python train.py --n_layer=8 --d_model=192 --n_experts=48 --experts_per_token=1 --d_expert=544 --d_shared_expert=0 --activation="squared_relu" --moe_layers=[1, 2, 3, 4, 5, 6, 7] --router_score="sigmoid" --normalize_top_k=false --routed_scale=2.0 --balance_loss=0.00259 --balance_bias=true --router_logit_norm=1.5 --init_std_router=0.0199 --lr_router=0.0022 --vocab_size=26579 --norm="layernorm" --norm_eps=1e-06 --tie_embeddings="early" --optimizer="muon_variant" --lr=0.00299 --beta1=0.95 --batch_tokens=131072 --seq_len=512 --train_tokens=616400000 --steps=4703 --dataset="wikipedia_en"
Below are experts of layer 2 (counted from 0) of a mixture-of-experts language model. Rows are named router (the router's row for the expert), up (a neuron's input weights, with its number), down (a neuron's output weights, with its number) and show model dimensions 0-191. Each number is 128 + 24 x the weight over its row's rms, rounded and kept within 0 to 255.
After each expert's rows: "comes after" lists some tokens at least twice as common just before its tokens as in all text. This comes from a sample of Wikipedia text that the model never trained on. Tokens count by the router's weight.

# expert 1
router [103 109 123 120  63 168 146 150 123 138 133 153 148 123 126 101  89  62 114 116 134 144  95 127 133 114 115 135 142 134 118 145 177 171 133 152 141 133 131 117 119 153 154  97 103 146 128 110 116 185  89  99  86 151 107 115  98 113  83 168 104 111 142  67 132 132 151 113  85 159 145 145 141 125 137 154 112 139 146 130 147 129  97 126 112 138  98 168 138 105 129 137 105 134 147 153 132 120 109 131 119 135 148 104 109  94  64  94 142 138 142  99 121 138 122 121  98 117 139 103  76 160  98 177 153 132 152 116 130  93 105 135 143 156 101 102 126 106 126 132 136 139 189 144 130 138 146 135  79 128 116 136 111 114 167 150 133 136 150 120 180 166 111 142 119 126 155  99 156 134 140 147 137 153  94 122 100 132  97 155 113  94 129 109 106 144 121 133 149 128  84 100]
up1 [117  88 105 130 192  94 134 116 146 145 123 166 121 124 157 128 131 121 138 152 107 114 116 131 128 114 121 156 144 127 117 102  82 139 134 168 124 156 101 204 131 241 109  96 128 135 149 104 126 149  90 123 152 165 140 150 141 135 147 116  94 122 136 123 116 165 121 124 133 121  89 103 143 105 167 138 165 147 113 113 123 114 118 155 149 142 106 132 156 120 145 131 131 176 126 112  91 132 138 133 121 126 135 128  83 151 116 130 126 148  96 152  88 139 117 113 138 113  87 162 171 120 138 132 101 126 113 132 138 119 151 157 104 118 124 129 122 159 125 131 142 148 183 147 136 123 110 120 123 154 138 116 159 144  93 140  80 102 142 110 126 190 140 145 136 103 108  94 117 120 101  89 122  85 123 120 124 100 146  73 118 105 146 115 103 109 142 117 162 117 155 131]
down1 [112 125  86 144  82 102 147 169 140 101 138 149 156 106 150  94 101 155 140 141 146  84 103  91 152 148 172 129 132 134 136 128 114 117 139 116 130 125 150 121 116 123 128 151 120  96 141 165  80 120 146 112 117 148 123 153 158 137 164 123 170  95  72 107 135 147 113 127 130 116 143  95 134 154 150 115 120 200 119 106 108 124 133  93 128 120 134 106 111 119 116 125  94 122 116  89 122 161 148 130 115 119 105 114  95 103 129  98 163 110 147 127 140 143 139 119 119 171 169 138 115 145 120 125 161 148 113 129 109 129 109 121 130 147 137  87  73  98 187  83 117 116 119 128 156  97 125  86 125  85 145 184 121 119 153 115 114 141  86 111 126  94 117 157 101 113 130 187 117 175 134 108 126 129 157 124 141 163 142 126 109 117 149 154  92 100 161 119 117 171 127 156]
comes after: " ", ",", ".", " (", " $", ":"

# expert 37
router [129  99 165 119 120 134 130 148 101 164 121 131 149 146 127 143 159 104 138 109 106 141 169 163 150 117 133 128 123 137 161 151 135 128 117  88 163 160  95 125 149 122 164  83 145 139  97  86 108 118 114 159 143 115 128 162 107 146 196 147 153 121 102  94 123 144 117 143  97 153 143 141 121 148 111 136 164 123 168 138 144 106 146  95 151 131 103 152 169  94 101 110  93 145 134 110 107 141 115 118 169 121 125 157 115  78 145 113 120 104 106 136 143 152 162 115 119  97 142 147  66 120 127 158 160 142 110 160 144  77  90 149 107 125  98 103 115 127 130 134 140 125 122 112  80 125 130 146 128 126 137 123 111 151 148 124 140 156 148 131 172 117 109 121 148 113 133  90 153 102 125 136 139 198 101 143 113  93 104  90 144 183 110 109 174 146 142 158 146 112 140  84]
up1 [ 81 125 136 122 135 134 129  96 140 111 131 145  78 130 168 144 132 170 160 143 100 102 135 171 131 129 124  91 124 137 173 150 147 124 116 142 121 155  75 100 120 191 139 138 143 139 121 105 144 152 148  92 151 172 126 124 136 100 138 141  98 142 148 109 163 116  98 163 122  85 122 156 127 106 126 149 150 163  99 123  92 141 139 154 180 147 103 185 135 140 104 112 149 144 127 124 149 142 157 103 155 127 108 163 148 151 141 154 155 117 124 132 132 146 104  99 168 123 102  99 128  92 131 134 152 151 104 140 131 120 122 130 113 120 141  91 160 146 127 138 138 122 113 116 115 109 116 132 125 139 119 159 152  82 135 119 137  94  71 120 114 124 108  95 182 138 109 158  93 172  88  96 149 145 147 128 108 106 103  88 155 159 121  91 131 161 138 111 115 134 186 132]
down1 [137  91 144 103 114 117 116 147 190 159 143 127 154 175 118 184 109 131 108 155 124 107 119 127 144 124 128 153 144 147 154 161 128 142 139 114 147 115 131 130 147 143 127 139 130  95 114 134  96 157 145 149 158 109 166 103 162 164 120 153 126 131 199 138 155 150  98 123 124 113 124  87  97 131  74 134 143 144 166 141 148 104 135 110 129 116 109 124 121  98 119 135 128 119 115 102 109 151 181 115 136 161 139  98 174 138  92 135 139 150 157 113 183 119 145 101  77 128  90 154 128  89 120  89  81 145 146 150 124 106 150 158 146 149 124  84 102 117 129 122 121  95 132 147 169  92 115 139  84 106  92 165 147 173 133 150 112 163 128  91 151 129 136  65 131 125 147 145 132  94 132 114 157 121 117 112 105 127 117 119 134 145 124 142 112 113 163 145 120 123 128 101]
comes after: " ", " (", "°", ")\n", "'\n", " −"

# expert 46
router [ 89  89 109 103 148 147 143 123 114 163 141 157 138 188 140 146 114 131 129 140 110 129 153 105 129 109 115 126 133 129 118 124 147 135 123 136 135 113 180 110 165 147 143  86 118 118 153 125  88 151 141 135 139 142  69 115 144 144 120 109 136 107 131 100 117 131 119 111  82 166 141 180 128 121 159 148 141 136  88 129 137 144 131 131 105  93 115 156  98 116 134 134 179  99 127 171 136  93 119 128 126 159 116 128 156 150 119 102  86 181 121 102 155  94 124 112 116 133 119 107  92 169 141 157  75 106 125 115 112 133  74 123 135 161 135 101 106 102 180 135 145 114 147 136 141 112 131 175  80 122 115 119 125 107 127 158 141 128 133 149 126 131 106 127 190 106 145 115 117 123 158 134 165 149  90 166 101 161 128 149 113 172 177 141 134 117  91  81 123 139 125 152]
up1 [113 126 112 148 162 125 127 104 121 101 169  79 168 179 136  95 118 139 113 153 147 153 122 133  90 120 116 128 109 124 100 114 171 130 102 135 139 153 127 113 158 159  81 136 113  78 128 150 122  78 105  81 123 141 133  93  90 103  95 142 104 132 111 139 156 119  90 121 162 129  71 130 141 154 124 125 131 165 112 134 112 133 117 135 132  87 170 128 102 143 115 122 139 135 111 108 127 109 103 173  82 118 111 132  93 115 111 108 116 128 113 137 102 160 130 156 153 110  59 145 153 126 108 109 113 154 161 147  78 111 128 104 115 158  92 151 112 155 125 102 115 110 142 142 122 152  91  90 139  92 142 145 138 121 126 122 137 122 163  94 122 140 146 119 104  76  96 124 148  84 100 131 123 131 111 162 155 110 120 127 114 105 128 122 123 106 124  82  77 160 158 119]
down1 [172 144 163 144  89 157 120 149 113 130 162 116 110 142 123 140 118 145 141  99 156  85 158 124 114 117  73 132 109  92 118 129 130 167 159 148  99 115 130 151 133 144 125 152 160 104 149 146 146 148 140 110 115 163 171  84 175 133 161 146 129 142 158 106 135 125 121 138 128 194 118 124  99  95 128 131 162 134 163 114 122 125  99 152 129 105 107 136  98 147 140 119 121 159 151 104 140 129 105 110 132 118 102 147 115 126 128 106 125 136 123 163 177 107  99 146  96 143 114  77  87 104 135  77 169 141 115 116 153 162 132 124 153 161  93 126 142 139  73  88 143 101 140 105 110 102 141 136 130 120 118  75 139 148 125 175 151 131 152 148 150 124 179  88 124 142 117  84 105  97 148 141 122 127 109 135 115 117 132 101 129 148 146  72 161 128  89 120  97 132 117 120]
comes after: " of", ",", ".", " on", " part", " that"

# expert 26
router [108 119 117 133 102 133 120 124  99  97 121 157 142 131 113 148 146  89 114 140 131 120 146 115 141 169 135 117 140 208 144 130 129 120 138 130 142 129 116 104 104 101 127 209 142 130 101 118 108 105 130 118 137 120 135 101 109 134 116 124 155 105 132 179 112 120 110 115 179 108 116 133 144  99 140 102  58 144 138 144  97 137 165  77 105 104 176 155  75 143 109  97 144 107 147 140 161 109 105 104 127 125 121 129 107 145 106 154 157 110 155 188 128  93 122 136 166 149 152 129 162  78  90 141 148 125 151 122 128 131 152 116 129 128 156 158 132 152 139 121 120 134 135 133 140 148 123 128 151 109 149 117 187 130 116 144 106  89 149 145  74 151 142 129  91 127 142 124 100 133 124 121 139 138 173 141 149 146  96 112 131 159 116 162  90  89 164 156 113 100 119 105]
up1 [ 93 132  81 136 134  98 130 139 126 121 113 151 100 134 144  92 140 100  74 111 107  96 112 144 165 125 145 124 131 111 120 169 134 141 138  97  79 139 115  87 114 127 134 145 115 120 107 188 145 128 163 127 165  79 108 103 117 100 126 134 122 166 118 163 133 123 155 135 158  98 155 115  97  95 122 155  74 134 112 118  96  82 148 107 138 126 141 142 117 106 125 132 130  88 162 133 158 115 110 140 182 123 148 155  96 142 101 131 153 114 151 130 151  90 117 116 142 148 146 124 149  92 160 153  78 121 113 139 155 105 133 157 106  95 121 109 128 189 157 114 140 136 169 114 149 144 115 149 127 182 165  94 146  88 113 130 120 147 109 134 119 102 129 145 106 133 133 110 125 133 172 137 120 111 127 108 105 125 112  98 141 129  88 107 105 150 138 139 170 106 183 100]
down1 [146 120 145  83  99 115 110  98 131 119 118 144 180 147  86 115 107 176 133 113 129 109  89 158 148 143  79 150 117 122 155 142 194 129 134 117 126 144 128 137 123 168 108  79 112 146 104  99 128 174 126 151 119 109 126 128 128 152 111 122  92 149 127 141 139 116 133  98 174 127 104 155 153 150  96 131 156 173 201 127 138 127  84  96 157 150 110 155 155 112 110 126 116 133 137 113 120 166 118  88 146 142 144 122  98 132  93 155 127 128 135 140 117 136 136 103 160 121 142 100 143 149 102 141 111 109 154 136 133 158 137  97 112 116 111 155 151 123 138 115 111 130  99 117 107 136 170 128 128 120 107 163 115 139 138 124 103 114 126 143  93 111 117 174 135 132  96 106 113 144 125 139 107 116 155 127 205 163 146 118  80  99 146 161 155 141  89 194 136 140 117 142]
comes after: "201", "200", "202", "199", "198", "197"

# expert 5
router [ 87  85 101 108 146 145 139 126 109 163 145 159 143 188 136 143 119 127 127 138 113 131 151 102 131 103 114 128 138 130 112 135 137 137 126 130 133 112 185 112 159 148 144  88 117 123 149 128  87 148 138 134 135 145  68 117 142 142 126 112 137 118 132 104 116 133 119 117  82 174 144 179 123 126 153 140 145 130  91 141 144 144 132 128 103  95 110 154  98 122 140 134 178  95 118 171 131  96 117 129 125 159 117 131 147 150 117 109  88 177 126  95 150  90 125 113 117 133 120 114  85 167 142 154  77  99 121 121 108 138  74 125 134 167 138 109 107 102 185 137 143 114 151 133 131 106 132 177  76 130 114 115 123 107 130 155 132 129 135 152 126 139 105 127 182 104 145 116 117 121 157 130 166 151  94 165 100 163 130 142 110 168 183 149 132 118  92  77 129 134 121 153]
up1 [156 125 146 117 117 133 149 112 143 127 123 133  87 181 102 147 101 106 138 165 112 117 108 142 117 117 125  89 127 197 100 135 132  81 119 159 153 142 149  94 114 173 138 132 125 135 118 126 116 120 135 114 155 132 148 113 150 119  78 125 153 159 143 142 151 126  97 140 127 135 153 152 185 137 106 138 148 143 139 137 131 135 140 120  97  97 142 155 164 119 159 147 139 121  99 133 128  89 158 184 101  82 133  70  96 153 134 145 138 111 134 153 112 145 137 129 141 121 107 102 131  80 139 132 118 117 130 131 114 109  89 108  66 118 123 152 129 116  89  87 107 123 109 130 120 168  84 190 106  85  98 133 121 158  96  98 140 120 147 127 149 149 125 128 202 117 186 127 139 117 125 139 145 102 146 160  70 120 118 132  99 132 116 124 131 133 126 129 144 139 134 133]
down1 [120 145  78 154  97 127 103 124 150 139 105 179 139 109  96 115 103 136 146 137 106 129 157 141 145 143 115 126 143 119 150  99 125 136  94  98 112  85 130 141 105 104 140 163 143 133  99 146  99 128  90 123 176 108  78 125 135 135 127 160 106 165 121 115 136 148 153 104 199 134 136 133 135 116 130 155 166 133 141  90 151 158 145 142 127 165 138 112  95 100 137 111 127 115 141 168 149 113 123 104 116  98  80  90 112 161 124 100 153 157 138 105 120 157  88 137  88 141 118  95 100  98 162 159 170 137 106 160 129 154 182 124 135 130  76 114 144 133 141 113 111 147 134 137 126 119 114 144 160 166 116 111  89 153 163 144 120 148 140 121 108  66 134 100 150 164 114  86 165  98 105 156 103 121 128 146 136 112 106 137 132 119 116 106 156 158 143 116 158 129 107 113]
comes after: " of", " at", " in", " from", " to", " for"